{"experts_per_token": 8, "init_std_router": 0.0257, "norm_place": "pre", "qk_norm": true, "extras": ["capped logits"], "init_std_o": 0.00711, "init_std_down": 0.0038, "optimizer": "muon_variant", "lr": 0.0097, "beta1": 0.95, "decay_shape": "linear", "final_lr_fraction": 0.05, "train_tokens": 627200000, "dataset": "wikipedia_en"}
Below are experts of layer 4 (counted from 0) of a mixture-of-experts language model. Rows are named router (the router's row for the expert) and show model dimensions 0-127. Each number is 128 + 24 x the weight over its row's rms, rounded and kept within 0 to 255. Numbers have three digits each.
After each expert's rows: a language model's description of what the expert responds to. This comes from a sample of Wikipedia text that the model never trained on.

# expert 1
router:116084117120183100159096113148144127105118157116168137136134147111092133129091115147129101085121160137065100125092150116111149098127104118102138116127149120114150144134139105140156128127096127157118154161102120155132145108188131151155114109125135135138098090106098135129106147109147161143134170132133098057116161089130136145103076131142133107125152136112166142100150135090085135128148
Word-internal pieces and suffixes, especially -ing, inside verbs and names, such as fall-ing, sw-ing, D-esc-ription, accomp-any-ing.

# expert 42
router:131099129164128102144149196142142154145113144111151139105119081150146138071128107146097065089149090153116159123152162127132132112144146095136125104167139134132142116151148144134112127109088163119121131147134135143150102145096102165143126136172138131090158104069151122127140132165112124200132116082124105141101124137135142108159155134120119121143118137133128131117120144090125164111084
Common first names (John, George), "He was", empty cells in election tables, and the first Cyrillic byte in Russian name glosses.

# expert 21
router:099121160116147097151124118164101121110143133160141149136109119115114147131159105156093138080081103125185161146136131124143104093119166083114070144144152144119138128119183104099160098096142115132113144129157145123151157095107116120147167119120143140134159154158145134142123132096065148136127129148095095120129116119124102113127166165090135113145187143105146106131113116120105114105096
Word-final suffixes and endings like -er, -y, -age, -ies and 's, plus climate-table row labels such as the °F in Mean daily maximum °F.

# expert 57
router:151122126161129160110147088183133151112150145133079114159153114165112095185106112127111122112139145114143153140118147116119129153135208106116140154150127149116078133155081163157146144150152119154114120163141133179150115145124134137132101143147096122117163136129112133099139122150172142131137130099135143115098092137141140119105132108137107133138114139130141075175134123157074094091137
Ordinal endings th, nd, rd, list dashes and taxobox items like - Phylum, direction words South, Central, Northern, and nd in Under after U.

# expert 49
router:143123134142134155121149089161069100145106136134149120114138133095111118122119131107178119101086102160136107125153089148123152146127122137126077180129130123133093158124151073139115113129149163152144139089103145138127111136133142102142154149143133104080101100136173140167145145070132138111156145135132104155098129146133124112134146112155130131119137105140190143178103142129081132172155
Middle syllables of common and technical words, often before a suffix, such as mort-ar, calend-ar, calc-ul-ating, stip-ul-ating, trenc-hes.

# expert 14
router:158141132154113135126105058110123139161127129130105150150132115159103126121113144118117149098148139092147084107133163056128112127133101138119116179129194111157126131157128130128142145119162159145130095118107160133116111100113084131169084125156108148123151099137116096107143093089147142189111156140104127132128137163123148104103122116122118139087127149129121108117137166151116167095099
Middle word pieces of proper names after an initial capital like K, M or B, such as K-eel-er, M-ow-bray, K-el-antan.

# expert 38
router:104144145159131131112134135141117124133141149078119111151130121117098106135153156102080080119090116124114090105112143067071141123148134150133099157127161165088107164145125184142130132139150149128147137155125119167132136119108060135147141154092125101099102132109129118123088153142103142122152103117101150126124105141108172167145133088155170169122127120118110117150144136144094102112152
Sentence-initial connectives like As, At the and In addition, infobox labels such as Time zone, and word middles like up-ris-ing.

# expert 4
router:149120160118150105116124153117161128120164120111106138126163116085132073141115130207143187117125083143076134142126133171138115148092152120123148129089120140107122107079157127100123160128148118147147121065137132137140117126124070133169146088108151148113131129131132154123150161131111091118090087139111131154083136080121130121102118122117137149148133161106116146127129129141114116125156
Kinship and biography words like father, wife, married, own, born, plus infobox field endings such as Occupations:, Profession, Singer.

# expert 26
router:157137075122109097156121142134122119138143125132122137128113120115146088125138127120167116149161095162082137139114165089132128085092144132117174127128125127145090138145140165155138102123166089109108124136130128106069089166135123139162166144125121140130097114111101103125145129139164080138117113176139155160080143092131127161076091151107103119078160108157115147118154143133118119115120
Infobox list items and colon labels (- Date:, Launch date:), the phrase (born, and Cyrillic byte pieces in names and tables.

# expert 62
router:141119120135162127068119076148165112135114080121159118125064161115154083139104085126141139122123126089115152094130118142133139118150116142097121145134140145135127172116139069113123118138146127176133121092144149097145109146102105124128161144139128128119111123152122135173135161142131123160080098093108103093136123078139125141119174164149150149165085130112143099106124124160118120112104
Pipe separators and line breaks ending Wikipedia table cells, often merged with the last letter of a name (a |, er |).

# expert 0
router:105156087166133162156148143133180166081159132100112099116121126157161116132125119118109137113105140141169108120130101148112123106140099172125166102162107125089070155108111150106118073113117103112141135084126116103142152118099126155122147111107118154147090160111106110126172132115134150143137112120128105158108131151159105125159085109150146095128171115123105139123127129077151157155139
Stems and closing pieces of common verbs and nouns, often after to/and/in, such as ent-ail, purch-ase, post-er, design, building.

# expert 13
router:125139134109128118133129114182146170095170130141128081110146121142124128086098094139112167080165098161115136124159093137157114119132162103117140106145136133163133124119175144108116140121148123106156156122117134109137121137165158107109138120163119158155120141128149169118081157146123128158086094099142127125126170146136120124127149076149123124129167141085157161114087128118131162060126
Possessive and indefinite determiners after a verb or preposition in biographies, such as spent her, in its, of his, to a.

# expert 9
router:136155139140130079098137114135122126120149174138105130142137150115109124124142093106164144139106100125135111125142108133098119146116106124145080157117138125144143125130161097142151116093126151126135162158141126139111109105133109111145170134098141084082123115118133139127135137159164182133166125132160193088142146106146125161100100100117086173070071117084137157132098123109169136119097
Function words and first pieces of words such as the, it, is, W, Sh, ch, plus digits in tables; strongest on the ep in nameplate, gameplay.

# expert 55
router:157134105129121101157113168110124133131144096102108147133106125155135135135136129157112175130194132128146113165153184125171137131136129125083127125147117077132125130102079106077086155102142155110106105095136135123105200136169117113155157097097120132135131153119139122134144112157114136139103103097088136113140147127123145123110145097141124114074130122152105075151099116128113164129115
Short opening letters or clusters starting a word after a function word, such as s, st, p, gu, dro in p-erv-asive, st-anza, dro-pped.

# expert 29
router:113144124102155150133112130151097129122137131096153167124154102093124150144120111144112125123142124106140188101092096152161184151118124121123119107129123146137167095145116162122116105153166124113135123187125146134112110123162128131083067102087110148088149161112095148135116150149132150097134112137148114113135145164139121093165119126170176132109145171130149137159102132138191136127110
Mid-sentence adverbs and conjunctions like also, only, later, again, still, but, since, in, plus the phrase for the first time.

# expert 31
router:136161076088125119149162087135142140133134100130149150126102104131087117136138148064112152115129117132139145139088086138155121169134151094119141089142088158125118163141155166115112162094156108121117141176090114130164157142119125127125169097140145149111126162138127149138141133165103104104089097098150091101122127138118147098154117123168146105181155139134144129092129116164138124108128
Colons after infobox field labels, table bars, conjunctions, and country names like United States, England, France in lists and tables.

# expert 48
router:099183114105110138149097119124108127136094148129167081134108090083148163103124092118102115101146080125137154116141158134137095176128152133100096101174101107114104133120100110149136165130114147153118111118119148117144139120137129134125117135100118135133138136149169112108072090130107122151142128160144115134152174164172095100098113125097108096088170176146118099145133111132146100128134
Score en dashes (2–3, 25–20), table headers like Candidate | Votes, and Cyrillic or Chinese lead bytes in glosses.